From a checkpoint of a small mixture-of-experts model trained on Wikipedia.
Size: 13 layers, width 384, vocabulary 37559, 91M parameters.
Experts: 160 Mish neurons an expert, a sigmoid router.
Training: a variant of Muon for the experts, 368M tokens, 5282 steps.
Below are experts of layer 9 (counted from 0) of a mixture-of-experts language model. Rows are named router (the router's row for the expert), up (a neuron's input weights, with its number) and show model dimensions 256-319. Each number is 500 + 50 x the weight over its row's rms, rounded and kept within 0 to 999. Numbers have three digits each.
After each expert's rows: "mostly gets" lists some tokens that are sent to it at least half of the time. This comes from a sample of Wikipedia text that the model never trained on.

# expert 3
router:521424480508447524512516490389482589545509415481565470418476572452515555485420427395549527481482511512516526514562573495447502530552467476461483469484526529553430545440544521441472524493429473
up0:500468486467547541461488486500516624433582528530452538565432507475405570431413492491505555534438559460492582502438564456449458521556430568422623468504515499454464559449536486501509564557444558
up1:430571525530388470553520498398591548493538483528405491521481564528580532458444481407531544406456490421572443497431614547440436449481442505368493501468431522397460523478692480492496500473434377
up2:541492534395560483489419490487458526564538437512485611545502500405499507506505515612440514502489496519457529422431532493556446488530481374515456484467452454592546527396482550483529537495437513
up3:512476482566555426490426474475514608453543511537484411547443489503457493580570504408493469544531498466470505440576486458485580529507525518492441502588568402544458578489479599511485481519550559
up4:508478497413517451499581506536455544486525575422470530560509471475578549571516471517443497495507496547508548550491536504457472561445592555524495482508544417466380548412509511577551561519525475
up5:517505477555589578530509485542474512504535482428477426476515573577518451469488489462471493474516468507517403408540488542530541527467578538488444463445501504498508510475452495476534531508480511
up6:432457495505534513599540563485510449486518491532512477544581544462561522529421462505525497427556519523535499525519502430520530584492483456461449462501563455510448608464472509326570549503426480
up7:407490540527495471452536482531540609514454439455557544405542501605546584491442440522572503562539506461503411516507518442506493470510575560519469554479491602472539498524471661396532517584424461
up8:416537489470506403479454525499470558521564533521500519481520496363550519505386411455519495566458521429546515521380517458482613525447403426419489472538489608484488513445456499552504511536467530
up9:531430556395413579503508455543506495459514547487453550470414475454532437565449538535517560556446509539444485500548362539537506465549453453478560526437490517522507547494447503502452501475463521
up10:442485527391530506438443589544455488459464511500548552494557546530467481447449528534460484468513561504459515414440562420501530528464398508577475469555504458467570539484528521485528533496513530
up11:494470473551536537473429435434503513450414505454428471517454430497479533452474572444498562541392509506402453467533527460500529558539457493470475528520526446471572545607485537387485489509570525
up12:456413527515494507565524512585442538497473471500481547517572488482548478503458466511557605608521442435461586470505455519532456515537419389488552419489497499547523532468530455536573513536454515
up13:474470525500513459492518537430452510473428415461499532493535520515511486561455466433466621424523522463476466527527564514580584539590461462480458365462614548460515479531454558461467507525514386
up14:569575489496596561559607469499448552415491473539503424511473489488469510531537423457365546552518501530491479531514422504566550544506479410528433420520467565467448516482490531466391407470464511
mostly gets: " DF", " MF", " FW", " FC", " Championships", " ENG"

# expert 4
router:479419401497453510556450498557512476516516599486563438448495470489515577491496395541457524473412481512558441501494557549532527514487540492578495459468482542487407457498472500494533489562459509
up0:486506446521562474531426439472536520471478457520532499453402462586470500580442427492532513510433533454447523509434461494478550511506440462547389494516535528480529521510405594540432468508425538
up1:467568461408440471523483498573488532523507445448534551465497506534521582494532479438514505481563473470482498470582543420484472477414533511543484518490519608497530532498485479552479546447546456
up2:519511454449521443443474457492485505468531419486464481416512539541497468516551421495528547495487373436483497518508444506494537629524542513468484394466562543462435544490447541588606430542495543
up3:404431463520520477536427538532471483477548588470553449454530499569535511417557429516445616541541514552525514506518549586488497402435456507405481440534574438552503506444612494461527510493465449
up4:440603530570529450522528513510572485445438507463495433613610526506534508487500484436549471566512460389519471440546520484479473539473496547516524496488524532459498521488519567524592523404554558
up5:503465532498419501552408510594452500500451531548477469431491577531463580380569486448510498420388455462561488461530492511489453462542562472505530464530487566495512579449483431555398503549515553
up6:533519514525420502514521519543529544491432445525584494413550448499628409564459420537488544562480404500537503503457461505469527421522609547501442618495411566474477581508493522526465566512530484
up7:523431430457443553468508557454608449569429609488512493482505539459585556536518462464492586570493518477461486495431500485500498440610489533556425477441508539416545532472489475524492512517557465
up8:478527497451490508505528566546512487501505415454545535413508526482572517469475493524580549398441454563513458554425409502507494518473520591485459511482482490488415452592461568561518519500462434
up9:574568442572441476484473580520584562597411514519426530515467588521529502427490531443501527505433464462537551450541423539511516528488508569470509482430550507499532478551404546510456382441471514
up10:494489450459545492492582541486483506465665444579501557491514453493506496505517508482460545466429494516506494485423572508456621393530469439462497492499558545525521495562459502494490442636558655
up11:417415520497573527528467484466455625462553527502425552517420559488411511509565479467498495560487517543539476427567481519538555524571511593596488560550476570560453351406501488538457517440515495
up12:477550378456521462453546438458551523540463454432422504392544489581413496537514516518492423431444404560486450468513434533449479525523512517574565523523549543549466421534513503617613518428479558
up13:472486497485469537531465570480500543492507520494494424595502504489492413542507432535469477495414439502458500444532419445439497479446583461514483560521413531456508540466516565486506485553501544
up14:513466444463460456574431453547479478610541657517487473479469521490549483474546571576499458429492474535418484529500462547452522473452461474518509493548543473572475568450544547456560537459466610
mostly gets: " and", " &", " or", " From", " until", " (from"

# expert 17
router:495406566491528543528484434457438504493584555524461563446476611399548581499469559597579445549449528551533413463453456496556432514520466432476437470459532525500485557478584549434465585488414504
up0:533522531472430441493461487456396531540537501494523513486521518519510505611431505500455470565509531509661483491575528500527478509581560445468409531549464532517419517425548550498520449472431542
up1:600552497481402420516531452463431514515445498577528532445379538564518554470552589543478477501490545502551484565485536439399499558571435548515615487547561394466474518538478432454530469478442623
up2:470514444528509546499499530476519438501525488567447594457405504440526539504521580482563459541444494503510467380443514511447549395421515533455462536530518528548504496511521510569576458573553536
up3:507496536483546452583540479582454461564525612479448524481526516514485651408519434522558430434479498410521563480550516501558424539493490424506430487469513526498549491532477436448479475429489497
up4:533498446466407419460417503530426487539584538475551491459522456477496492492372504470446467448542493382508613409488487569583517520622450475538558534485428522470547424464559472372489559499457453
up5:477536549468548456541456473480519464532412478463503526515568498505517437451581485427448467503529492581571538579523460503392573475522526511523528466468512460477476539407546508474507538471421495
up6:546503523544479381573456487526558529506466538454479539473382503486514435535497454555571543464530440423447492431446444486504362505454498508623555450437468446521562510522494535535562487432501546
up7:547448530472537479502545514518501530592500466504500536541480496441411522570439475478565599485525447443547458512461531529420540475443537567559493541461498470493498482512515460501409478474507507
up8:526564393456431415541500493523477509528532502489587480550524495468526496522491491465523527516511507470593478516536529485550411484450548554525396532560502486484481508442599456517458573437399516
up9:499550556548538450443469404570492516522567567506530504438483530444525499394521490488534544464495470514542473547510515553542452565451508410555445487475557507488462543470474457495508420595518477
up10:478580434474562588546514495412464425450454465469510529418566463520523495504480576466543367495523493522390484478496513520517503442448527445589510466455540519555527530531516523468538525514546488
up11:448539568554495603586523401474469547622557509535462565415507492497497490409561509506437519461553549516407491529516524519500483548504514518519458394461584525495474498492532529527516548547445516
up12:481565485515463553514500564549494466483536536425590525417502465512541546482456524573535429533449497487545518469497524567582473417473491567442498522540537533499486579488410489642520542459514470
up13:510467431495560570526470457451557486422419508453615459529470518446489551468442476583349515473555529512560426491526458558491549456487499488529517470588542533473449491431406550492489503391474498
up14:468461460512466569454487528494468563513591474537563365453548461542523459493505517644547519526453399509451395516421500550421527514565557481452550562525526500480435451563478577446528494544491593
mostly gets: "omp", "amp", "urr", "add", "umb", "arg"

# expert 20
router:555467474473584479558532527445443469390495484432508468543379558516507503531390474452455542472448470492520488443579522426459498515445468496594429471409567504525546571521495500490560544612468453
up0:520588498468488515462484482545453584489452530569446488571451467512529530513485499478514470533452551556528499496502505481430379562520478466513423508553469472517500457513453489466473559454471515
up1:427522530510489429651467373440518530516479526494494407548372518539415478494519539439551512557502433445524527464491526527503469491427532463501479504561587492500458419535534575453546480536444501
up2:554480523467527555510488496518492462533479399483523489570488520484532496466462423495470446555377507625415505549511572457603481478471567549462525572534523559474568493481537497438516482523457422
up3:616499519491552556443594544504486523471523553411456545465519565491544450505479536478517440472533459515499467505429534494511495482486490412568434503504552558497503493591457515578580446445478492
up4:496447422540516351461543539623474520459607544451399458531530546518570579467529421559484519497471501480586472606506531527516525489590498519543557429514589583479437521590428586452430498545455469
up5:467524596512503478404513527557556468516558489580503399475520486458499531496500559485472489465487563439548443536531488581420497451420555498423547449488469529452467503518610478461524425567508459
up6:474521452489512373530471502467442602500478548502565529520435426454476494521486444516386503599502568517517486484472463460521525505488503500467527462515424516503488528533561549487519569519516492
up7:508550539449516541566476500534486518457456583559457487513421531416521485567474477491491449507426533480483504445524556509491519616492483465535484493516517565449497466524521602501475403444547518
up8:551425516462551439579491545489521517479457531575420536559546575493482551481522469542424384472496409452429538509499481459541477577548594558452605525571454493478484442558461579447429458576576453
up9:456516515498595548475445550524477434510493442503560438480487562566480491493492445515438483486499445515538524591447497402516490509520612436512478488504487508630506543431445508447479426451388480
up10:548492501510489560500582559431453523439450524591492417503483479437483516524536509483584530531499521497539567425559463447506446589411488465457480493478527496546451470462412559426544494505505585
up11:514488467417556603580602524529478537416601527584484472547552522575522545495479426436484467514472523472542475477444488454499533527532475435539512452412530446494525507529567485524506510486483528
up12:556431417478537545523533430505524573518579508395531417439532486487450482524532460542580445634479458549550539485521477443509522524528420441476462447540442467560486502536512513515541482507485464
up13:459566508425492482513491533492483509431482571551453593567533540451578535484474537524494513509524554546555509534550536521542454521499566481561473550454554598543527533550419508546483587455489459
up14:478622426387440622501453519429481452479477463434474432627559509545486518494554502487435572476472507533496449459509442469504464493369534475456505449540434508532515624541569619507524572442523489
mostly gets: " the", " The", "The", " This", " \"The", " this"

# expert 22
router:433471460538476533480468522539496592531491514490564452543483472420570545496456555501499444487523459439511405459506435483467476444520511443448481501506593512492530457444509573472569463392559457
up0:500449405481465451611444545508542577557528424478509514536483545454432515453507481547475505517468538493467587494513466419444473585451401548516539570558488484512502525559461472479578406580511478
up1:399577577494482510439598557568490547557600474491384447592520506593517459467442498418473504491501460460462462480442556526510423520524497582560482501509572526389533551475517506484512526535507532
up2:453524529423543475493460525518485473553488467451478521505460479453498491487491517464453468490432542552469475562476522551439542542483412475499555419445480508523507453547486511506483499471477478
up3:501541460469494445535503442569491512513536487487568480486529477550541471397506518514455511537566384471513550478496508449481538495511458464446460493467582509420557440498478538579510471492390383
up4:505536583473572475580508508507514527479407480600503627509453523526388439483424521507595436565560461561479544550517534477560456517532508478503483449522617450539546416547539550411427508464497396
up5:497523484535489617500453579455500583522517522515565521455425484485498496580484447565482551456461444474433415520469480581383490463470470585446420486512417512574499431577471560508416586489578458
up6:508543528548485496457512443579427514467549415390448454481504524508491543453623465521513408500552493412584483591482544444459479548454501512513454576574535523529500446492514472527446650588522476
up7:419419422594502566527402536513476480486576467513424512385474508564555532572496474361461565479539539496482493546503383496476412512537485514515511500475506433506430603487477492394502527387410481
up8:407483473587449494546503525462518487549485613435507497553512460418497581533564476477548458427471564521503543449519586599450523585443524458436470479487425543521480511464448486464445573488485409
up9:460489480595493503471417531473477541382526502498476517599576510483417376475465485437512484547450444494526452515494515461432416533417482463582424544545517571516432562543380576503471630413650515
up10:438447530554516413581573544470462536559555483505450439507454543520466427465443469574566481576545430427443459516448482556470472504573453523514465505435513563586518500573454510406397410409572440
up11:572614477470523498408579415477517486387486488396495466504503544516590519399559530461555486504566387569493492516499570544485487551443558479357455470460425497527508492541498428442573505451577493
up12:386440504516616528585440537581535476496528498540451484511512518560486541412472556540498449441479441483496478425524505561493527430510462523446507496523519408468517555565493543527525573427472527
up13:426566521529473590428520518603485532499512473421513530465469467453583502446529458398478446531491486579585565500534471492499435546444426556508540488432553559540510409476618565487504527482433577
up14:438504568455538465529524510562442546558514452474476466495521599505472450400497432467467451551494562461436534464447502437531436524516430562579399494438502485507529489513468455481508470570509511
mostly gets: " of", " by", " among", " during", " C.", " M."

# expert 0
router:515419448570473414600565385517495479430497439491529472532479587526526508516491509494576418519469485516611439440521594428528470556393431483509466494527490495491561620542477540516557545527432427
up0:486550509487470483453516418572654510448568515474440477463417585479582559562522475587504537415437513464477451455540485490493413515508496536487456516505513436397486526539484543544494575481602494
up1:540487497503517544558519482520425459535529428487514462521478525462494440472494573512484507486496481538512511568450477517538575538470515550517414443425469480519413548531586415493568461518562457
up2:495411542554612544523577504506444559401579473511485486553468502480489470517457485449468408525462493574570484533491561487437533538502439483544444465456591480543443555476407505573524519522477516
up3:442526611511430545480523529564572433414515456486483487505492552473379544477521397489486444478518454495466471413466444547589458562485455503516494526497441425495533438484463462447482481483508525
up4:518428572560542516470606540536495486506499499496619501577536503446568501548484537532438452527447463544500489446483563569531412509483458435485450495490491498535483475447544559500452522468521529
up5:558432436442413467494571485452411550512467454435518400489475571518552431514585454485497569440401554478521493468501496484514502525461509544439402548511523472526554533454552498536515548528545549
up6:472515590453532514546519514556550490398438524518456548448522491534507574472412618449464492559506538558545541578496527479633474407597514488556473478552527565415519506502534419560500501542420500
up7:603526495555620399534483529527536511396529470486532415492424499517450506516498422470555493518372535467496427470529520564531611452598509470462506589525458466545487538575487587487478448577535424
up8:454499447472540531534522522444458496483502452490462484467408545519446505495543497583459504546517531438601555466525523481473536473492430440491575525576470478525473509508494529538556444422485620
up9:562493537504524440542449482560510550498585413489501463490470532475492531581499447491608508539505476607500605452493431491528483510435486455522542522579524500444508403454552554413494512545461413
up10:523486627436484548439473522489543474501561567567508395551610382537536595569556430654433506524417524489456429438563510492598531495465516498559506542515479592466544508535490550436560519528445404
up11:516472507533526636529537509483505498521430516542492485485612425568512568539415501465459518470548526473471492499436530515490475514506529500448573491439368572535554564460520483437530462492526489
up12:462476441500491449545530570565426478529592433441519557470387524561472494514483413469602410486543453584498517598535470690459473486444593497578493415517496525495458583437530514503560482476491482
up13:475398446560507468549496441417588583535464499484470494549549499516544515495581420481530549443400504457525523432482528476467471436507543515443568565517489485392441528515472547595516520430552502
up14:553414505476536512535514551407480599394466473457505516526457533503633483545566507483474421539518502581543470483448501530502358473608544462590419477450508508459467563533427538525473548463516581
mostly gets: " V", " v", "v", "av", " \"M", "-M"

# expert 21
router:493480363450506488442454447516504538505549497509537512479526487422545470524456492459579426489465345514516474549507569480536518544425521570502516498497514614446479514476484493478502438503471517
up0:513528504561550448458444513515418519563521503572513446549501536444436523495486532555555532553513586527513432479547571536526536437627485568471513533447467497484505514492479546388527421509487414
up1:461497506485471494533536528510567569519544544434495493513543495407515491519520433469541484481484519501395452587478470506506561505505410558496495517490445544542445497582458443514521504459484422
up2:600483432433536467457443481524480496497483580468574481515369560473508581520523474563530407416406548553476575548465447397551535510564467519563475488577498572613454483505480421399468510499583576
up3:523433475432526476573521435454463579488544539488575503443439501493451423437384514499444490498545499563514506458461524545533514463485434468566452492481433521459495543562534496524483514523476494
up4:551505548447590507513551429543436420543499486522525476538520528576457448453486524519515423546566434530560438454482428564487519631494471467441394491416549528401484531510446513463535498605548454
up5:444429452522523548563463491505556613533477391470451544563497556547449602479442490562489542448439462536519447451475570517502429463537521553501529516465565473490422458481491499530512462455514522
up6:431480474513546511499548395523532569460509450491473516592489453487429504468424478457487542464511436447534490563529477582412496490426462460527489534459510598479532572398485575477463494503525567
up7:510424482493469494404542510516448572534481497465543509530547507495523444442582425496523574598406580501486459523492499490694465540479496532505414473575514521499602524501478518503428472405538504
up8:545498425514558568455539438603464466403469563537471478499512412475501527583520435473452482448415344508552508546505484465553460536480462583478523470558453536506527460634555634539494574495465427
up9:552567544464471503508494513465426409542502527463546473452509559574484467429445485493505610418515493479442586528465554366544479421484516565464547522458467505549491449393519568519508492407418408
up10:485439563432495448456502555485494584507613463501482508497455556473428511503422442432535505505475490491393413551496562464523437488433546549512489509384482571511384467543481404619524392440491511
up11:485501400522504449429518440477492461447487484460531542579504481429603455505590498472429530475538453445514507466483541509489500528558461407501542488472518522431524482415652535449541529476453466
up12:438549426518522429425519469470519531504431443505442489527522405497584492483429467478483481431516508515538491494519533422518532486592539521532502501491499470523450522430520501536556469530391411
up13:487502565549486421447491434550451420499600514440512521520579585422437418460566510452586423472452376505572500476580530588405550479477563506484495427463548561428435632439532534545460506534487486
up14:503560547526513507390420404480526568452535535572463497527557441506508536484495529454522466439419517541526517560464495543522576456503509432494479500463534492558442502455545491455466529550445515
mostly gets: " his", " their", " her", " its", " who", "'s"

# expert 13
router:511535411440522521529451437544393561593524502467555473486573510487537655486465468370395468467446401493570412489537539496544534518438467487579469495437521505502518489545553505491569526490453468
up0:507535374446491480558435410531456534523525539398528443524393397479458370394520553457433513520434456487561469546517510534419524542460465494413469511478504575566512481585536463453552468410570492
up1:492504543492546598544447369382534511516534579532602559438500537517550515490476573491483573458481603546473402527543477468504544440512438486454463484435494521486468508564461436556512486537513466
up2:547523497567594506541523523460461541372565520539485606579543525488521461431427503471499529476460397466603498509522638482489538488564504487488565501494615539551551423454482514507494459407584463
up3:586476563488537494428430511538554502406603521460461470621519534461479523478475562530492465532438589508565458494419439526544485494510519493465457585471485515543570566566438560482553484489485491
up4:481495513505501500600491528529396582432476411565529509504529526599503516480505481398548506518429462502531478627626560550420538585501504507520557545522545583453459468479437504460562498572469528
up5:477535454652594435595470423426397613522541514442514454542565480536551565487477484478494592415430519541461502459489442574468547483380540527544525495376515490508560494548504573526500506377465472
up6:512519554430518495505447485475495498531526447535558405477446558531573525516470439490446516524451472475353417387518488499533573609499520501519482430534515524548521547506528440567592448516484478
up7:506457587453532617418338509480442549426484480577498568556467470581522458535511474538479398522521435539459500561530413528556447454524455474508553638532525546483443505527450468583519534483448410
up8:398459512523469569450482467485368469403536524489436425550489430481445539452435522481373387431546482507537442503514422411464528511516440501523507596455523560505480551549552447480501522494520481
up9:527591500548533478466520529512442515426562502471526484583516532519502573604413395466482399517416545489484442427514571527526448583539419513488465492480494481531546501428472415443516516522518451
up10:406467488503484505517450438471445454410609545494530540433376523493497536469507500465534475479495413502498518484495430536582618581485529593472557467433480420522571529516499472522631557552436493
up11:540634479580541458512491515477461556512604490547472456560484546507561523459488400476529394562604513579547574397440426517495410517567480486508436438537507537507498471523511515483474436330572501
up12:453352524481482424525529472500477507505492491504533486535417498563542504522528545572460468489458580585482513423540539561456418509427552431555482574475549519556512466541570511487503585477446513
up13:482448490460495590453421525497487438403489563485481447556523505341494466559512490446407541505410590543504524493530470412405519478481470487434489422523481512525543537527503546488483496424426490
up14:430562471508430614411515464414497535520539409515537457475588393520579532498478536557541402485506460563436520494481554488464573402460565491557461464423508586513452606507577515566581470539535503
mostly gets: "/sq", " mi)", " Votes", " Apps", " Kingdom:", " round)"

# expert 25
router:508427544544565537559496407540490547542511494504545467480495532449563539454365485552444529462410549542523413457487453505462547464562506499452517472500502558538447453471482578554510539498505529
up0:510436438480579495527466438529557482395509551522502551487559562484500531590562520532490499455561558471536484437565514474476558546553473416551457414438427576516485564488429484505501454639475436
up1:510448469446442473483449446522490497505520563507500569425543586456470463502461470515456515443423476540492517520508494528472555485437439484409549532531568543470551462456525514530542405412587558
up2:489543510552596441500516505541551451446475498484451434501464542471480488463535432516560496460441505500502553477475478394535416605480564549527415464503434425593525485483497527468572526381488486
up3:514521511370523516458579511548463484540543497479513451494545451484555371536481489480567544554573486559522500433587550560439611514521465526561487566512567422432456457499499529427542508464570518
up4:463485511491549499489504423525470605529516349584512489451517435617604554534444447546540550424426442558501443466597456531395450476541450526513483524478455526588556607431446493494546449480544501
up5:533507477537537506480604523499521552510476543462494471463444489466519523471481512549572582422475540521573456487520555507568451488465526447534512528511479527496524556547553490490458519569462538
up6:423425515502488540510473466414463406519442547586436515486463540454424508466476433512459526566507511341488442519510596512456504550506498478467581534579548590434450457556524582469483515440464490
up7:473503419489470533434552538435461478524509435493447519565486483420515478536484375419549431523505533449432484498529469381518568484483637508502548393447505484474500529486476567466443485510460596
up8:550536431572507643529512460480564616518482458456561447432571528466583548517540509506498484464431430387523380534558538469472502505460446459490564510490506503503525468512513529517472519540566518
up9:539454449475356482533475402497486532484511514574557448491519530509533582503439528510467458464449518437456494471395501503464478474511477479482420452583488583452524578497520443513478547562560455
up10:564522450625548451541501508448488584461427499404541510469464535436570530457484587510490479575488544433446499494503628492466476539439461483522550500534470520479565492534524468510541555493581569
up11:533474487507498479508454581435535495474489496486513472531495525438444520431543534484500506548478677597445453490569427483488524509490450502538451473530462565460540586493474484569425538582563431
up12:566465577527533469425447395486444484556544580500440507357458451473465468434468546421518427459435521445504517441504410484512490491573527498470459508504509538552547600375507599446522506530496565
up13:429528433458514558410411496538471540479581431488553503458544539588615540458522492469558417410514458514460562426543445452472532487535480419463457466404420497492419525512482575503556509563462508
up14:539484475466520531561479464576477547594472533482536558461525550477397472483510376439494509488514614443504508556467465493514404555463499493473508444575487407537483538556456514431433579542496562
mostly gets: "idae", " Phylum:", " Authority:", "Species", " Order:", " Animalia"

# expert 16
router:441476488547609501485585483428465546525497438466616537481529534470556518427478415483425473536555495478458498440530476512534556550499532418547465497479550495564586588511473556502573546446559469
up0:585465526471508493521497487516427607495459478442510552419549467431542578500493426512486555569466433434383531491520397468444593607598619488534468479574504491429520489550583533529547581571537519
up1:530476489498444461587507478494391549508508409468427547477468409512478407504602448521469466478528558497525551537505475536509472580513478495490454543467542519475463538389583506504556544499564430
up2:477551501448649460498443567426512460505479513574475462460559505520459484453492402419543577520537417525531485474506538407569520472515492508592522479492522365430437496457527503525578425368553533
up3:481508498596460490553569607529412534497544483503524510527545574473486404435538493545464478484542461531492471514546516490562562557481418471438395505450472474510507481438502543510542444466474514
up4:544538502499503524536497521552477493486508551467516573514415503522521439401543597418454491450375504522548541555518552498591327472425504448526491514514446518490497407493443539434585520510442467
up5:461495523453603581490529556507525538492503517446485519441495509497528419467409601523395468447463393435439486438548459631447507473425422474550508420451546528508582578465477419407523503544534490
up6:588434445473493479538489511511404476523468531471536487446546526432515562465459459476516506566531497486547466449569614472470415461439573492541532460516500510578486518417534481496492516511415497
up7:553478486418554505429551516568530542457520522551549530441532427531467579492530517563418483476461464495454536453471480503519465525534471510538510437422470489434462550527570454535429523517478444
up8:568501594531527538452480475495507459518538429477576500549499616484462557532554585384529496526629488535504482479517610585630508438536405474531477453505493586570502573541534524472367586530496524
up9:493643442443489471495484443501521449452417381513503561336525536444485399490490497515509473436463474509516600500464473540461567530486510591473443427510565551462533524528580431473565529463520465
up10:412512578468514560439521477546572533418455456484522628530505473480562474536450479569486525553537489461479501451476631514517492519522462457559541450467425564486458411609526513494490521470516540
up11:470591513517519439604492505516509468418509433524499424422523589551567474496458484437470424466506434532494484512389433504576372582493397470501443491426524503429459509530475521508473544517472580
up12:485395473522552490584503475527417545497499461440392460505520519550532608531508499559507447562545473440581440491492589554475507485441583524579512419427522492560589488577550551452582558528515426
up13:498406471461542559457607523439494509560548437501439456553435468459487414495509532554505464538576495500448595506476472527479577427469608514499490523477485545523530467478523523479472511513466496
up14:508434478438490457549535521446455463526439550572488522589452555428482481569467415513585557490455548577531418456517526535606464501520522579475462466523434501442372477494424517486480529430481501
mostly gets: "ai", "š", "ya", "han", "kar", "ō"

# expert 23
router:465392550455509452539518449468428490518501498504500494549594484438507515510447493411477385539534425580525459448518507412544423471493489515516495462515603463570514536536551585464505510442478491
up0:614570475430449583544457423597492472544440455517549543512432513560529553457487474541550373513513476507493419450499462428516501506517440533475622494488453498563495543498547519601522435470525427
up1:476416572534495482502515544525489494453572523434512467515542521526601507546618504579474522517456414486453613441517458524555484513485524578568523501456543492532517524579485484418467511517572569
up2:485500494536516474482455504594458509475508606491632479448504555421399543501358510536495492572481518501592615518440488482472499480457401492439532417475448515533493435491555493515529600518459439
up3:544527516577456515539499441450480403531562511515497422466490457446456508522523465480455487553520542491561532543572464586561496438489567543502526521538524503480553443588505490478512445516488437
up4:430470538480563426513403517498469535530579583490491545577390472483451558494464430469454448422404542460468486527521458634555558461511468542523511460429544533542470472529515481510500503506454487
up5:478516578479516467554547522579467552471545409492488480467451446551517448516507541484496492540560508554490421601473610427525501495442404477460317432531520516589500492484503480546515457497514489
up6:375511498526574444570515475568452490567526466446494417572501545510468410553574478471542441487512534588611453445460567474537433539503432556426538479556473500472545457498494543398536539498447486
up7:450556486462663448499515531484536479464485522607555433422573427547570398473530553425567415425416424450461510607455474457581533549482443469441457466483465501454480556487592461557551458520470405
up8:473437458508486487411558596495445527471592516427475505386589617475485497493495413479540527524491549544494504493492500520490571516503483511549569508488612563365522527527516434537526515488465464
up9:491502438444483622447559496422456555433490500439618457439636515437587586518424452474496493432450435401505427495503546504498534550421512531562528516378510503441476550467511412515537545502471475
up10:437516515477569454477591535488537535545540515497546489434580489534428469512577474574426475489478451484518477436502512546580468441506440499647504470495461557542490429448580543408518557516473571
up11:463466482546456466551505411480431581508469512448508521640565552484466497481525527520426453523469480490474518550534486508406554466591443470555422437519526461554511482471483543467606420393480509
up12:404446517472401419527516499579604578441537453464484421558401447503512540516450458440449498456544518357529435496535462481451464492452489489468394465490510514550535451550585539411571592424387503
up13:547501457492564432524536458485553469446510557514531470556570548592465459431431479559529505454477451499470494597467493432488561559533501553483455513490426549589451506463540602507512454451462552
up14:480468549528520449606455450547542511591533489551502459503366482458413447518481518540543451481509402517519406463528496512539544476430455477553606493521510419488556455547480537413519594486455492
mostly gets: "In", "==S", "===S", "==C", "===P", "===R"

# expert 24
router:392468506519481512467422416498427463443477509417594502456401626496561502507433471463526427522521384458487482479527579492464501562402405553452463518499502525545468492454498551485530471523570568
up0:544467589491531419473538518457590478361411498448464462444540498564553554500381479452574508485510639557474427483492501468568451533505461487501480493393560549517424476587402443536442513489495446
up1:474491537526490502472484540513475504457488560546579456494604388474584535413615430491557562528479556474479539455399559559485507506519516582441404499543476439451473465452513390575499529523499468
up2:440522479509542571515552483544504476519490432496454460531531558508515490484440483465505460501422490457456546376496522513535528474513474547448497390509393579493490624436501428589535443473522554
up3:503516455551610481547521363483478443497540559572539530451524432484629449507381620518465522505481423540536496603441499468564450448545526520407481499540524491570509530507549578610533491501481478
up4:551532531484531449489542482473468516495569622512458429569536439531557436536474538536534550486543484487447491482534490523473539456522494508521527512503523474434569578488497507477563423520432552
up5:489513553601423509500536506443487453394434491449443409511557511498487405517479427439528445535505488547421393466515499461494392495548521531568529542519511449490517509468495446566597420473488483
up6:427490497556477547445505489611528605499538443512485416481450515611569493412563529465398568546426439556504568446516498501509537543387531541438552509497524551565453485487539547480492507459493602
up7:514542435561518452492554552439484517449377591547453568512504562448543531485416497505555525500437482458522411465539516519460533486540439462533468470545557530554481494534525519498439639487502555
up8:449495483529506470426437470433429512552409526623549453501505466533482587441497409479371513542523385572500455513480399473476491447517543531515502452532392387554525514474517635520471463501569468
up9:509490451420508470447572527448488535533533516483488502443502537467526675552444392448514507453506448528473483459585506460492600504422412497549461469545431539515474558494486453491457456496536508
up10:414552556461552468518463489461385463508531570445555544537472434492566499548540476472486465465530434493570481599523471554442446546527479477520439419544566552553526516451526465456499597459520553
up11:442468509508526452453493540509538504348563601378537531468460483565517409495502490423488458448594445532447417517509467494432482513522467580527410520492554448521472509526407502543528392464556401
up12:407480514443480518435474466409568578526542433447542478450560519480505464460446484521493463500434476543579419474494490450427491456485405489420471549491548370495517498435502506576456527505475463
up13:500500453549460464573601407563445469470461529467430509517486510466600485628533545407462520570463524525586460560514493467427400483446445476513455587467512629412442546529482502485500545637454477
up14:599533462503540539464483544470545444515481503469469520505507447557553426421464462543503530519532465491492502510486525461582397561489436532521512485503567435509517544503511532514414545426469544
mostly gets: " States", " Canada", " York", " France", " Germany", " GER"